{
  "experts_per_token": 4,
  "activation": "squared_relu",
  "groups_per_token": 2,
  "lr_router": 0.000394,
  "norm": "rmsnorm",
  "beta1": 0.95,
  "grad_clip": 2.0
}
Below are experts of layer 2 (counted from 0) of a mixture-of-experts language model. Rows are named router (the router's row for the expert), up (a neuron's input weights, with its number) and show model dimensions 336-391. Each number is 128 + 32 x the weight over its row's rms, rounded and kept within 0 to 255.
After each expert's rows: "mostly gets" lists some tokens that are sent to it at least half of the time; "comes after" lists some tokens at least twice as common just before its tokens as in all text. This comes from a sample of Wikipedia text that the model never trained on. Tokens count by the router's weight.

# expert 15
router [142 185 127 158 111  97 128 117  35  59 145 109 165 154 107  97 129 142 144  94 137 138 169 111  73  99 139 120 147 161 108 132 136 132 189 151 116 153 129 120 100 171 114 154 154 156 110 146 133 137 119  83 161 151 176 129]
up0 [134 130  92 131 154 170 135 159 125  71 121 189 187 178 161 144  65 149 118 135 183 117  73  54  98 110  22 177 117 122  79 110 159 222 136 122 104 137 133  88 133 145 112  80 119 158 119 171 139 176 144 182 130  98 137 135]
up1 [170 148 233 184  99 129 139 122  84 135 140 168 174 118  57 110  70  84 125 130 166 103  51  89 185 165 151  50 120 121 149 147  89 172 136 153 131 182 165 158 134 101 127 152 126 130 119 142 157 145 128  93 149 135 121 160]
up2 [110  66 123 141 105 107 142  88 161 103 168 142 137 136 154 135 100 101 164 124  73 160  90 135 154 116 119  95 160 173 159 102 140 105 104 100 119 156 101 151 116 139 104 110 154 104 106  89 149 142 140 179  96  92  92  71]
up3 [148 116 153 153  99 126 104 110 118 134 177 110 184 166  73 126 157 120 102 143 165 115  90  93 124  50 144 154  60 133 127  94 134 103 117 104 153 131  93 133 143 108  92  83  82 145  68 110 129 111 140 136 153 131  53 121]
up4 [161 126 170  80 152 135 136 104  93 116 121 132 108 121 136  76  87  79 121 172  98 132 129 135 136  91 145 110 149  77 116  82 114 175 196 135 119 115 116 165  90 159 176 137  76 152  57 195 158 166  94 100 160  99 182 122]
up5 [116 143  56 104 115 129 167 154 159  76 185 182 102 135 129  96 170 144 140 107 187 104 157 104  83 104 171  92 138 120  92 169 117 167 202 146 122 164 185  54 133  97  99 172 132 100 133 150 134 113 108 187 120 154 135 149]
up6 [ 89 117  81 140 121 117 136 137 156 135  97 141 106 106 147 122 145 110 170 103  90 190  77 116  87  84 202  83 119 115 127 137 149 180 202 122 147 159 106  83 139 146  89 158 137  96 150 108 108  95 131 162 116 143 116 155]
up7 [133 108 109 123 174 117 103 100 113 120 169 197 134 104 159 172 106 131 118  97  96 166 159  98  69  51 165 122  44 119  61  63 141  52  79 112 115 139 123 152 117 159  98 158 162 187 156 173 112 196  98 105 142 109 147  67]
mostly gets: "===", " ±%", " Swing", " Binomial", "apo", " att"
comes after: " H", " a", " A", " M", " the", " B"

# expert 16
router [144 137 114 143 103 177 125  88 161 189 133 149 115  86 149 221 145  93  93 100 109  77  71  95  96 179 103  97 184  95 158 184 116 169  56 112 145 153 149 189 108 129 170 107 106 121 166 163 144 112 150  90 159  65 106  77]
up0 [121 168 126 109 134 100 121 143 132  78 146 157 143  90 115 187 152  58 175 120 121 174 128 174 136 123 141  77 116 115 111 184 134 124 138 146  84 194 126 167  70 136 139 117 149 115 131  95  97 122 152 124 165 139 111 124]
up1 [105 161 154 167 143  33 141 144 124 155 161 187 109  96 104  96 103 140  64 148  97 150 116 153  88 161 175 113 187 105 132 219 137 141 158 115 123 100 168 168 126 212 149 140 107  98 137 139 130  57 184 134  87 124 146 169]
up2 [134 192 131 128 131 125 127 157  95 108 139 174 160  77  82 155 113 155  91 119 169 122  87  97 154  98 153 153 158 206 146 151 178  74 115 124 100 187  73 129 167 131 112 151  74 111 161 137 114 138 133 132  95 100 175  64]
up3 [ 80  41 110  79 143 113 133 138  90 158 120 154 114 107 140 204 132 186  96  79 121 133 139 102 147 165 110 139 123 148 114 146 131 102  98  66 122 128 107 161 134 125 140 105 176 103  83 166  71 121 159  81 139 144 121 130]
up4 [111 111  98 130 120 174  97 133 127 161 149 136  94 115 156 169 144 102 101  90 167 109 123 125 177 105 122 151 180 169 151 152 101 101 142  69 144 147 117  99 159  92 160 130 113 133  87  91 119 121 126 113 114 107 127 129]
up5 [141 155 140  69  97 140 115 114  51 141 106 145 106 122 125 156 156  95 136  97 108 125 143 161 148 165  86 157 119 148 169 175 177 143 138  25 123 130 148 126 122 125 195 141 183 136 125 140 139 102  71 129 134 143  90 119]
up6 [153 112 119 149 108  93 150  77 160 167 133 130 149 140 114 166  81 157  65 127 116 160  57  59 188 158  78 106 125 100 111 178 110 177 123 119 156 150 165 165 218 147  86 129 128 196 161  90 202 146 150 140 121 126 105 141]
up7 [156 179  94 160  98 117 182 131 160 152  98  98 102  79 160 126 174 128 121 130 122 156  90 128 173 154 114 181 138 114 148 131 138  92 106 157 107 129 142 130 148 111  73 158  80  61 138  78 135  87 115 118 129  92 111 126]
mostly gets: " and", " but", " which", " However", "'", "187"
comes after: ",", " D", "6", " T", "D", " L"

# expert 30
router [210 162  93 178 126  97 146 169 160  81 171 137 129 173 175 103 164 127  83 130 118 105 117 132 105 121 150 158 113 160 204 158 125 121 151  92 152 113  83 138 115 113 160 116 114 144 165 117  84 214 121 152 146 140  85 145]
up0 [ 94 168  71 157 123 144 164 112 138 103 110 134 121  94 112 147 133 102 136  91 144 111 147 179 124 120  88 140 148 200 127 120 157  61 182  98 133 105 131 162 119  77 107 115 143 142  99 168 130  86 106 182 135  91  73 166]
up1 [141 115 134 115 174  99 162 116 140  99 184 137 156  80 115 138 101 131 119 173 126 162 114 140 149 102 149 113 123 143 152 149 132 161 118 102 127 105  95 129 131 159 146 140  84 150 120 147 102 152 102 157 106 157 109 156]
up2 [142  99 113 111  94  93 102 133 155 112  75 134 100 225 144 116 115 177 138 123  75  94 137 117  78 164 138 115 108 106 131 120  97 149 101 147 171  83 124 150 152 165 131 121 150 206 144 128 107 166 139  93  77 133 127 111]
up3 [195 119 121 110 147 132  96 132 142 123 180 101 116  96 110  87 134 162  93  92  62 132 104  65 104  86 171 117 107 111 150 125 138 111 170 161 154 152 125 106 141  84  91  93 177 136 137 133 131 155 131  58  92 138 125 197]
up4 [ 86  75  55 133 121 154 155 124 166 172 217 100 144 139 124 155 129 205 102 152  90  79 110 116 212 134  74 182  90 121 117  87 125  48  89 116 107 113 130 123  95 141 108 157 120 131 108 121 111 167 164  92 136  94  90 191]
up5 [115 145 117 160 157  95 120  91 117  84 141 190 122 161 151 145  85  96 170 141 143 138  91  86 151 132 133 120 120 155 153  88 143 154 154 131 149 120 128 145 100 135 149 113 114 115 168 103 145 131 152  84 189  75 140 104]
up6 [187 105  63 134 113 160  98 168  89  77 144  46 171 140 131 179  74 116 104 110 111 108 143 132 133  97 109 127 105  63 120 165 121 120 194 105  87 131 150 147 137 119 170 167 149 126 101 135 143 172 123 103 141 109 129 175]
up7 [134 180 149 106 235 123 102 128 169 143 145 186  52 186  97  83 134 127 137  98 127 108 166 143 126 127 155 128 185 158 115 100 134 186 118 104 158  84 129 132  79 129 141 132  55 131 141  88 114  93 132 155 104 122 105 112]
mostly gets: " it", "-", " he", "born", " Coordinates", " Genus"
comes after: "\n", " |\n", "-", ")\n", " (", "|"

# expert 31
router [112 123 139 101 121 135 159 112 110 172  73 130 155 107 139 162 121 176  99 127 161  75 170  98 145 162 100 178 131  86 151  89 108  97 114 130 146 126  27 105 121  81 147  92 162 167 145  73 133 167 124  43 126 127 105 117]
up0 [106 109  79 135  80 148 113 114 129 134 134  91 176 124 177 142 174 116 114 142  79 136 139 119 133  62 142 142  97 118 153 114  98 162 103  46 103 138 123 150 178 128 142 117 152  81  89 118  86 137 115 184 136 139 110  92]
up1 [145 135 136 132 167  55 168 105  73 174  94 105  96 108 125 124 113 103 127 127 146 117  80  77 105 192 137 166 122 148 137  94 142  88 152 117 151 105 112 120 125 154 140 150 102 136  82  91 144 132 148 155  96 129 171 136]
up2 [143 156  22 118  93 101 200 123 123 162 122 102 122 103  86 121 132 145  99 164 154 175 116 149 168 115 143 119 148 162 138 120 114  92  81 176 102 136 139 121 121 122 156 112 113 132 149 157 138 139  96 198 122 137  92 159]
up3 [ 76 155 129 135  86 109 150 104  56 139 125 191 136 133 102 115 123 135 132 109 116 165 107 190 115  74 123  92 147 103 109 171 134 150  89 128  68 134 115 120 145 138 126 115 132 143 132 145  89 106 144 139 154 108 136 144]
up4 [157 132 109 122 113 161 110 106 137 143  98  82 120 162  87  72 151 115 134 152 112 134 126 140  81 184  98 106 159 108 142 136 146 132 140 157 184 110 116 105  86 111 143 116 142 128 130 211 126 145 146 146 156 102 144 186]
up5 [134 148 145 114 115 171  87 139 133  95 159 115 155 145 129 131  62 113 170 121 104 133 151 166 182 128 143  93 146 108  85 141 174 119 121 126 150  71 141 165  60 187  95  92 130 134 119  88 154 132  98 132 130 133 136  66]
up6 [125 110  76 128 130 169  92 103 133 160 101 138 126 112 110 129  53 136 142 155 180 167 151 157  77 129 204 135 132 120  81 194 128 129 103 173 140 128 110  76 156  82 137 105 148 151 147 146  74 144 155  89 103 149 132 138]
up7 [161 116  60 192 126 154 164 116 140 120 145 122 110  96 164  61 101 138 162 126 118 114 146 117  82 104 114 125 132 170 141 106 142 124  73 148 150 124 140 174 148  97 129 137 136 123 128 127 123 135 137 156 119  72 134 185]
mostly gets: " the", "The", " a", " The", "In", "==\n"
comes after: " of", ".", " in", ".\n\n", " |\n", " with"

# expert 10
router [ 37 127 149 142 107 141 135 163 133 136  93 112 148 113 137 152 140 113 110 127 158 113 155 118 137 196 137 144 122 131 102 104  94 139 151 123 116  91 112  93  42 119  92 169  97 149  85 143 164 127 132 114 160 135  95  91]
up0 [125 105  87  91 149 152 195  95   2 205 144  85 148 117 121  85  97 125  43 121  95 132  91 149  88 140 109 130 116 159 108 134 150 139 122 138  87 116 146  77 133 144 146 144  70 156 141 166 160 121 123 145 130 173  96  95]
up1 [ 96 109 123 142 110  74 159 175  94 103 125 111 142 154 101 192 128 143 100  97 187 136 124 161  94 123 131 125 128 158 159 143 142 148 125 112 123 159 146 133  77  87 182 158 107 156 118 147 161 164 126 116 143  95  95 135]
up2 [119  60 132 141 137 143 143 127 108 120  93  51 115 102  90 127  97 143  74 112 189 136 143 147 108 117 179 123 111 161 121 157 149 122 106 124 134 111 120 136 116  69 102  97 104 118  99 157 135 122  89  74  72  98 198 166]
up3 [199 129 152 106 115 139  73 100 136 152 104 135 146  84  87 124 105  86 181 194  97 182 126 106 132 130 120 127  84 133  89 143 185 100 101 155  79 150 118 104 109 131 112 166 111 123  82 178 103 116  90 116 140 147 110 142]
up4 [104 125 105 122 142  95 104 146 103 121 112 151 120 136 152 178 131  95 147 133 131 123 159  96 124 158 166 176 116  91  73 136 134 133 128 129  40  63 139 123 170  99 139 154 148 204  83 102 120 183  92 150 136 101 138 129]
up5 [131  95 145 118 142  57 125 108  92 151 118 134  70 121 111 118 111 157 103 165 125 147 101 122 110 162 150 112 196 115 135 106 156 175 135  99 161  79  89 136 117 134 125 106 125  86 116 152 144 134 142 154 201 145 156 149]
up6 [ 93 106  98 100 159  77 117  95 105 122 122 150 121 116 100  76 118 120 160 151 108 159 154 139 168 156 180 191 108 153 154  87 134 135 137 178 126 110 137 130 160 131 159 207 121 170  63 181  79 175 124 112  53 161 147 102]
up7 [106 125 135  87 108  89 110 111  62 108 135  94  81  93 113 116 137 107 126 102 109  92 131 199 193 195 127 121  86 163 152 118  73 100  95 117 101 108 138 136 120 100 155 190  84 192 169 164 208 130 124 193 101 130  77  84]
mostly gets: " States", " one", " Goals", "endment", " Candidate", " Mad"
comes after: " the", " P", " M", " The", "200", " Al"

# expert 18
router [188 140 117 138 107 125 138  87 201 152 124 136 101 100 138 226  94  65  72 102  87  96 164 159 156 120  89 124 125  50 116  97 147 141  82 161 103 128  99 115 119 103 100 164 126  82 101 163 130 153  95 138  75 118 152 134]
up0 [168 119 156 169 109 190  86 139 120 104 108 134 149 152 117 134 122 115 143 136  84 129 123 170 180 114 136 149 107 160 135 119 135  64 170 169 174 119 155 120 129 134 147 138  99 121 126 131 105 163 111 165 130 149 114 158]
up1 [110 129 115 150 100 164 162 141  89  69 131 184  87 138 117 123  97  89 119 181 156  96 123  96 131 134 124 152 110  98 128 190 137 166 115 143  95 141 118 201 159  89 183 148 143  84 124 123 121 142 112  99  99 120 117 137]
up2 [178 105 119 114 139 122 118 120 103 143 141 137  57 133 131 159 102 131 101 109 139 140 172 197 132 135 145 150 126 137 120 123  75 139 133 118 154 119 142 114 200 116  85 167 177  90 162 142 136 106 130  89 106  84  79 136]
up3 [157 129 140 161  91 112  74  92 121 164 125 117 106 107 122  80  77 158 133 144 134 109 176 133 154  87 131 202 159 103 119 134 135 123 147 149 187 149 136 133 146 106 174 152 175  96 103 189  81 133 119  61 137  89 123 153]
up4 [ 72 102 138  75 125 132 130 127 151 103 125 168 125 143  91 129  78 213  57 112  57 104 133 115 178 115  99 116 113  31  92 123 105 110 123 118 129 124  72 120 176  47 144 150 131  76 148 147 127  75 130  61  60 126 113 136]
up5 [168 103 125 145 144 165  88 124 126 167 181  39 137 110 114 177 135 152 108 164 121 169 163  43 116 154 129 196 149 129 120 179 102 148 118 155  79  97 113 139 162 122 126 165 151 169 139 157  96 141 167 156 133 143 123 146]
up6 [122 114 146 149 122 153 117 178 106 124 123 111 172 138 115 123 147  82 135 155 121 126 151 130 120 116 153  73 125  66 130 218 145 187  97 167 106 155 128 104 139 148 136 109 127 143 123  88 164 155  96 133  66 139 116 121]
up7 [ 94  98 113  97 150 121 144 171  90 158 160 102 119 138 109 183 152 122 155  69 153  94 126 111 156 158 106  89 162 142 177 122 102 124 193 113 140  71 107 124 101 144  54  98 126 129 155 107 138  94  85  90 119 127 105 179]
mostly gets: " which", "000", " led", " cl", " leading", " Angeles"
comes after: " P", " V", ",", ".", "v", "p"

# expert 4
router [102 122  95 163 150 144 135 102  92 139 143 105 168 149 149  80 163 104 143 159 183 159 163  92  81 124 104 205  91 107 154 124 145 114 199 132 107 165  77 169 108 119  96 132  97 111 136 130 132 115 172  58  92 134 172 110]
up0 [127 145  98  96 136 126 132 176 104 154 112 166 166  94 136  72  65 147  76  73 108 130 166  86 100 115 172 118 133 163 125 163 156 190 106 151 107 142 132 132 160 173 150 144 181 146 125 167 137  43  85  79 110 122 127 134]
up1 [138 147 140 143 116 198 101 124 149 135 130 141 131 105 122  98  92 103  75  99 119 150 160 112 162 106  97 110 158 101  86  96 113 127 111 146 104 122 186 150 168 128 119  90  97 124 119 109  87 140 122 120 162 121  97 124]
up2 [166  85  89  94 155 207 145 189  68 133 196 160  68 168 105 156 136 100 135 120 161  74 108 132 151 134 193 165 136 141  57 101 149 139 126 115 113 202  96 137 111 142 106  92 107 126 130 109 186  41 131 117  70 165 149 127]
up3 [100 127 128 139 128 166 230 141 102 107 133 122 120 147 182 170 141  95 164 144  95 186 133 124 168 162 152 100  43 135 133  51 113  49  99 152  98 120 124 148 146 119 166 149 106 125 113 151 188 100 147  44 165  82  71 129]
up4 [155 142 118 160 143 142 186 128 153 102 145 179 176 178  98 114 110 122 100 112 137 140  64 160 160 162 135 152  62 131  90 131 161  90  77 134 158  78 128 163 144  80 109 191 113 112 103 145 179 141 141 151 138 142 173 116]
up5 [185 146 142 124 145 153 150  72 125 138 170 201 137 129 152 122 168 115 139 130 140  97 139 107 133 168 170 184 136 137 110 115 149  94 160 142 154 114 124 162 106 123  89 185  75 100 104 113 145 107  97  11 161  85 110 172]
up6 [103 111 107 133 131 151  70 158 125 119 188 142  86  92 134 108 151 170 108 179 124  95 121 133 106 136 156 136 139 109  90  74 129  94 132 126 142 132  62  90 127 130 133 142 104 132 163 158  84  67 121  98 138 142 144 154]
up7 [139 116 178 118 139  81  89 146 182 132 131 122 108 113 132 120  80 136 119 177 124 115 151 135 177 112 176 131 103 148 105 106 170 113 140 202 128 152 151 103 156 102 110 174 111 153 124 150 149 169 121  95  70 108 150 155]
mostly gets: " disc", " −", " Swing", " video", " Majority", " Th"
comes after: " B", " L", " |", "B", " b", " Ch"

# expert 6
router [ 73  68  94 117 113 130 125 138  94 122 132 167 112 112 121 160 114 174  82  83 167 128 122 132  78  99  64 166 149  82 164 148  97 117 170 139 171 120 143  87  72 119 170 125 161 146 146 127 121 129 138 138 109 176 161  88]
up0 [ 81 129 150  85 130 138 130 117 149 128 105 162 111 147 149 108 166 174 186  95 117 134  85 153 162 127 127 118 155  53  90 100 119 132 119 139 121 167 123 102  50  90 189 128 113  87 164  92  51 207 131 126 116 101 120 209]
up1 [ 78 129 135 109 129 157 131 155  94 109 107 141 102 172 123 103 126  65 128 129 107 128 112 138  92 187 126 100  88 159 127 170 122 143 167  94 168  69 172 135 153  82 133 133 113 119  85 102 167 112 157 126  97 131  96  99]
up2 [117 149 116 153 141  89 113 130 138 195 142  98 122 147 161 108  97 120 139 142 166 112 125 102 163  84 125  72 138 151 132 133 135 122 139  58 132 172 131  96 181 178  83 105 183 154 100 114 127 155 157 140 140 141 153  88]
up3 [198 109 146 162 145 143 142 212 110 162 111 119  90 120 108 164 107 135 164  76 105 121  75 115 158  61 159 153 114 149 189 129 102 120 156 110 175 128 100 130 104 146 104  70 119 156 146 122  92 115 175 104 103 111  95 109]
up4 [104  69 126 106  87 197 100 150  66 153 106 117  80 153  97 122 178 155  86 101 118 117  77  53 127 115 136  84 152  60 159 112 158 146 143 159 137 155  95 125 123 130 162 145 122 136 149 156 149 169 153 108 145 102 132 131]
up5 [157  39 120  90 156 149  82 136 154 127 168 137 114  83 142 116 115 124 109 149 169 185 151 174 147 110 150 133  77 117 160 158  98 135 129 141 105  66 200 173 128 159 209 140 112 174 100 123 127 103 169 153 120 156 136 142]
up6 [131  93  99 132 162 136 174 148 142 157 167  94 146  87 126 151 149 132 153 131 142 136 118 109 129 127 112 158 150 164  90 124  88 171 117 120 125 120 123 183 164 153 160 139 136  74 135 149 118  72  78 125 157 133 137 111]
up7 [ 76  85  83 127 120 125  61 168 103  87 116  77 172 128  77 181 149 169 122 172 119  95  94 121  80 146 170 173 130 131 114 181 145 109 130 128 146 130 123 116 118 106 158 117 140  64 175 124 159 135 112 169 106 101 143  90]
mostly gets: " −", "'\n", " gold", ".S", "',", " Candidate"
comes after: " ", " K", " |", "k", " T", " Y"

# expert 29
router [181 112  88 140  80 127  81 147 106 142 117 172 161 109 193 152 136 168 164 162 124 102 123  89 116 148 103 142  84 138 114 143 106  95 167 155 138 143 110  85  66 135 138 118 145 183 129  80 155 136  95  67  92 123 117  76]
up0 [113 155 111 106 111 159  66 104 129 104 208 179  87 162 130 116 109  83 148  88 156 122 134 104 125 106 195 106  90 137 110 125 191 113 104  81 105 122 139  98 128 113  87 116 111 108  87  95 108 195 133 106  57 164 148 115]
up1 [111 140 144 117 123 156 147 151 111 125 112 122 177 159 156 129 118  99 116  43 103 139 153  86 103 114 147 112  43 163 134  93 152 132  97 128 174 126 167 129 147 109 113 135 113 150  81 103 106 129 132 145 167  70 141 106]
up2 [155  74 119 143 104 103 124 167  92 132 143 127  99 101 113 133  30  79 142 156 144 122  67 137  73  61 129 116 118  90 133 124 118 100 152 147 174 178 124 105  65 128 128 146 160 162 164 108 163 204 144 131 151 127 183 121]
up3 [119 170 127 130  85 107 193 106 178 119 111 128  89 128 115 114 163  91 131 169  94 135 142 149  73 138 151 144 138 126  85  99 114 122 121 117  97 123 216 108 146 118 139 156 127 135 122 106  98 111 128  76  94  65 135  93]
up4 [ 97 143  57 117  87 130 150  87  87 118 168  84 125 129 132 112  95  39 160 103 146 105 133 172 121  93 149 114  94 140  96 141 166 144 114 163  96 166 113 154  92 145 136 100  96  92   9 197 144 112 151 152 105  19 126 122]
up5 [ 62  83 135 163 148  67 135 160  70 155 104 114  99 102 142 175 126  95 170 106 127 161  81 158 124 127 131 128 153 159 138 125 146 170 162 136 165 147 157  87 110 121 134  93  54 112 119 128 160 161  84 170 121 158 130 111]
up6 [ 92 122 125 117 154 152 111 140 131  79 121 126 126 110 160  90 113 155 175 135 125 172  50 100  84 110 124 156 115 130  76 161 172  79 164 123 138  81 116 136 106 145 209  83  94  99 105 110 153  93 119 118  94 129 159  89]
up7 [129 129  80 138 134 127 170 118 143 141 107 136  37  93 132 127 112  37  68  64  98 132 121  14  96 141 161 139 168 145 108 120 168 120 141 133  69 133 189 112 105 114 102 102 126  69 109 119 132 112 139 101 156  97 140  90]
mostly gets: " ", " Born", " very", " Democratic", " Died", " Republican"
comes after: " |", "|", ";", "\n", " in", " |\n"

# expert 3
router [118  90 178 109 106  96  88 172 144  51 109 115 135 151 134 108 138 131 195  78 154  85  96 151 116 134 111 100  68 155 113 156 166 102  88 140 170  90  80 131 138 138 149  70 112 158  80 131 167 167 170 114 141 136  98  74]
up0 [162 105 123  88 133 180 208 140  87 148 126 137 103 171 115 159 117 153 124  89  99  91 148 133  71  86  97 167 169 155  88 155 166 125 116 129 126  91 149 158 120 130  95 199 142  43 109 134 175 150 105 153 132 131 166 135]
up1 [118  53 182 136 109 150 153 112 190 123 115  85  98 180 148 135 174  95 132 197 159 135  73 159  96  47  91  90  91 151 116  65 113  77 113 158 135 118 178  76  77 117 113 139 125 120 117 144 187 130 101  93 122 140 134 184]
up2 [128  66 142 151  97  90 102 116 124 125  94 150 119 119 132 106 110 153 138 125  58 101  93  91  70 157 117  93  76 120 130 167 134 193 125  88 193 138  89 129 183  42 147 162 167 147 147  97 151  76 132 186  61  93  71 159]
up3 [121 138 130 105 101 131 118 126 169 118 163  98 120 101 141 121 170 110 115 135  94 108 103 123 137  80 164 107  55 161 137 159 176 123 123  94 117 156 119 134 130 149 124  84 114  60 151 107  83 145 161 135  88  90 147 143]
up4 [128 118 115 168 117 148 120 169 110 180 112 137 142 165 135 151  88 143 143  79 129 130 137 130 107 121 149  40 121 201 198 138 140 111 134  98 189  65 131  77 115  75 174 136 158  83 156 108 159 118 103 131 109  76 161 164]
up5 [110 125 156 147 124 138 103 117 118  92 109 142 151 135 161 127 158 100 117 110 120 120 170 143 139 177 132 148 181  93  88 162 153 163 181 135 132 170  95 158 145 133 162 183 160 111 175  99  89 149 132 112 134  19 139 122]
up6 [144 109 168 135 124 168 147 123 124 103 114 152  96 190 115  88 167  86  88  86  74 123 107  89 133 133 130 183 130  79 140 136 105 143 191  96 116 197 144 122 169 130 117 190 108 180  93 103 153 104  82 137 151 139 127  67]
up7 [152 102 121 113 128 108 128 161  94 102 112 194  83 160 161 157 143  95 140 131  92 112 191 153 165  94 167 114 139  79  98 107 126 119 107 156 164 124 115 126 155 117 149 124 150 125  97  85 149 173  91 156  91  94 198 121]
mostly gets: "See", " '", " “", "SI", " Synonyms", "|---|---|\n"
comes after: " (", "\n", " \"", ")\n", ".\n\n", " |\n"

# expert 27
router [178 100 152 148  99 108 162 193 136  97 105 142 164 160 153 144  83 160 120  92 180 100 102  92 130  88 107 129  97 138 198 152 142 112 125 103 138 132  92 137 146 190 148 143  81 142 125 106 133 122  89 124 171 140 151  76]
up0 [155 113 130 168 138 133 143 203 103 174 158 115 125 166 135 108 171 124 195 137 111 123 160 114 152 102 125 107 135 115 136 151 128 103 127 152 167 117  84 196 197  96 172 123 103  98 107 127 139 125  95 119 113 138 124 182]
up1 [ 94 116 185 146  47 132 113 155 176  25  86 156 146 125 125 186 135  99 174 177 105 176 106  44 113  99  47 169 158 137 125 159 128  86 188 139 162 128  71 129 154 180 165  87 107 154 115  81 130 117 101 147  94 178 187  88]
up2 [158 114 114 164 169 173 143 124 137 131 169  92 113 121 126 151 100 199 112 104 172 112  80 130  89 146 191  87 162 168 130 164 160 172 179  74 137 145 108 171 126 113 109 101 140 125 121 121 129  89 172 119 151 154 135 146]
up3 [ 67 169  53 114 124 195 168 159  78 111 159 151 155 113  97 123 170 148 138 133 162 132  62  93 101  73 105 172  99  65 134 104  87 128 119 147  89 162  91  61 118 116  82 153 159 142 118 150 140 124  99 142  89 103 160 156]
up4 [107 108 136 112 135 147 120 184 132  77 155  67 149 161 112 106  73 179 134 131  95 122  79  51 118  75  99 124 122 171 108 161 132 103 137 148 137 201 125 132 122 141 178  60 140  81 139 118  91 142  82 109  95 128  85 127]
up5 [127 169 131 123 123 180  89 126  17  51  88 121 117 154 169 105  83 157 141 129  79 145 155 168 144 149 194 171 126 132  83 123 137 157 130 138 110 151 108 180 139  55  80 212 110 105 134 146 145 112 114 155 114 114 126 159]
up6 [143  97 130 116 106 143 100 124 140 138 123 137 137 120  61  67 149 137 150 180 100  96 163 120 104 143 152  94 126 124 174 146 125  96 125 142 116 218 102 106 121 104 117 148 103  92  27  74 157 117 153  92 102  96  86 129]
up7 [138 138 111 155 101 149 126 202  37  78 149  75 127 176 134 118 151 187 141  58  68 155 119 180 150  82  98 120 116 143 184 143 139 121 120 101 111 115 175  67 118 151 162 167 121 162 114 147  97 164 103 119 141 113 110 101]
mostly gets: "°W", "American", " ab", " During", "Am", " Clade"
comes after: " ", " (", "-", ".", " \"", "–"

# expert 17
router [136 137  85 107 118  97 108 141  94  94 187 204 173 154 130 162 119 127 144 133 171 119 125  93 141 149  89 101 186 131 126 134 114 143 160 123  76 184 108 108 130 140 145 221 129  88  72 153 132 129 100 163 109 160 148  66]
up0 [140 175 142 164 137  99 155 191 173 133 129 155 127  76  91 176  99 143 126 115 145 154 119 113 139 149 116 137 131 160 132  38 153 109 185 108 114 166 120  76 121 113 116 106  87 138 118 160 114 124  11 132 144 145 139  74]
up1 [116 104 131 101 151 159 149 187 146 166  70 123 172 174 103 102 100 111 190 103 136  93 154 118 126 121 138 146 124 188 176  58 179 119  86 122 145 163 124 122 148 151 181 160 121 146  94 150 130  99 183 155 114 167  21 100]
up2 [129 142  76 106 143 102 180 141 157  99 155 155 100  99  75 103 126 167  76 189 126 128 114 133 137 161 135  92 105 124 234  91 189  74 179 142 151 142 124  89 122  84 125 199 143  69  82  89 132 156 107  98 171 164 149 112]
up3 [ 77 119  87 153 160 107 101 173 162  80 176 100 116 126 159  91 149 103 156  68 133 199  93 124 206  90 146  83 136  32 139 134 106  74 183 103 167 105 110  96 146 135  93 156 108 151 163 127 165 117 118 118 154 122  95 152]
up4 [131  85 146 124 150 137 104 185 130 164 169 104 152 136 110 101 136 113 134 112 109 105 102 163  93 117 134 120  94 127 195 136 126 104  77 151 120 100 119 147 138 140 124 166 108  85 124 143 135 116 165  98 160 164 129  82]
up5 [164  24 153  77 113 121 169 129 107  85 128 142 146 151 107  82 153 166 141 114 156  85  91 137  81 132 116 158 119 140 151 137 156 159 113 152 144 108 116 127 159 172 160 100 152 108  98 115 160 110 147 172 157 134 163  86]
up6 [116 114 119  71 122 134 150 156 115  96 139 159 136 170  71 172 117 104  88 126 143 155  69 102 116 127  84 102 125 119 111 118 123  96 101 124 122  99 120 133 125 143 129 133 124 105 155  91 194 103  90 107 125 117 145  96]
up7 [142 180  60 119 147 132 165 142 121 107 119 118 106 195 149 141 121 132  71 154 101  94 140 172 145 127 101 137 137 102 193 141 102  70 103 159 121 129 116  98  99 210 135 138 127 156 125 137 119 128 118 126 117 136 126 111]
mostly gets: "ore", " left", " joined", " However", " Georgia", "000"
comes after: " F", ",", "200", "f", " f", "201"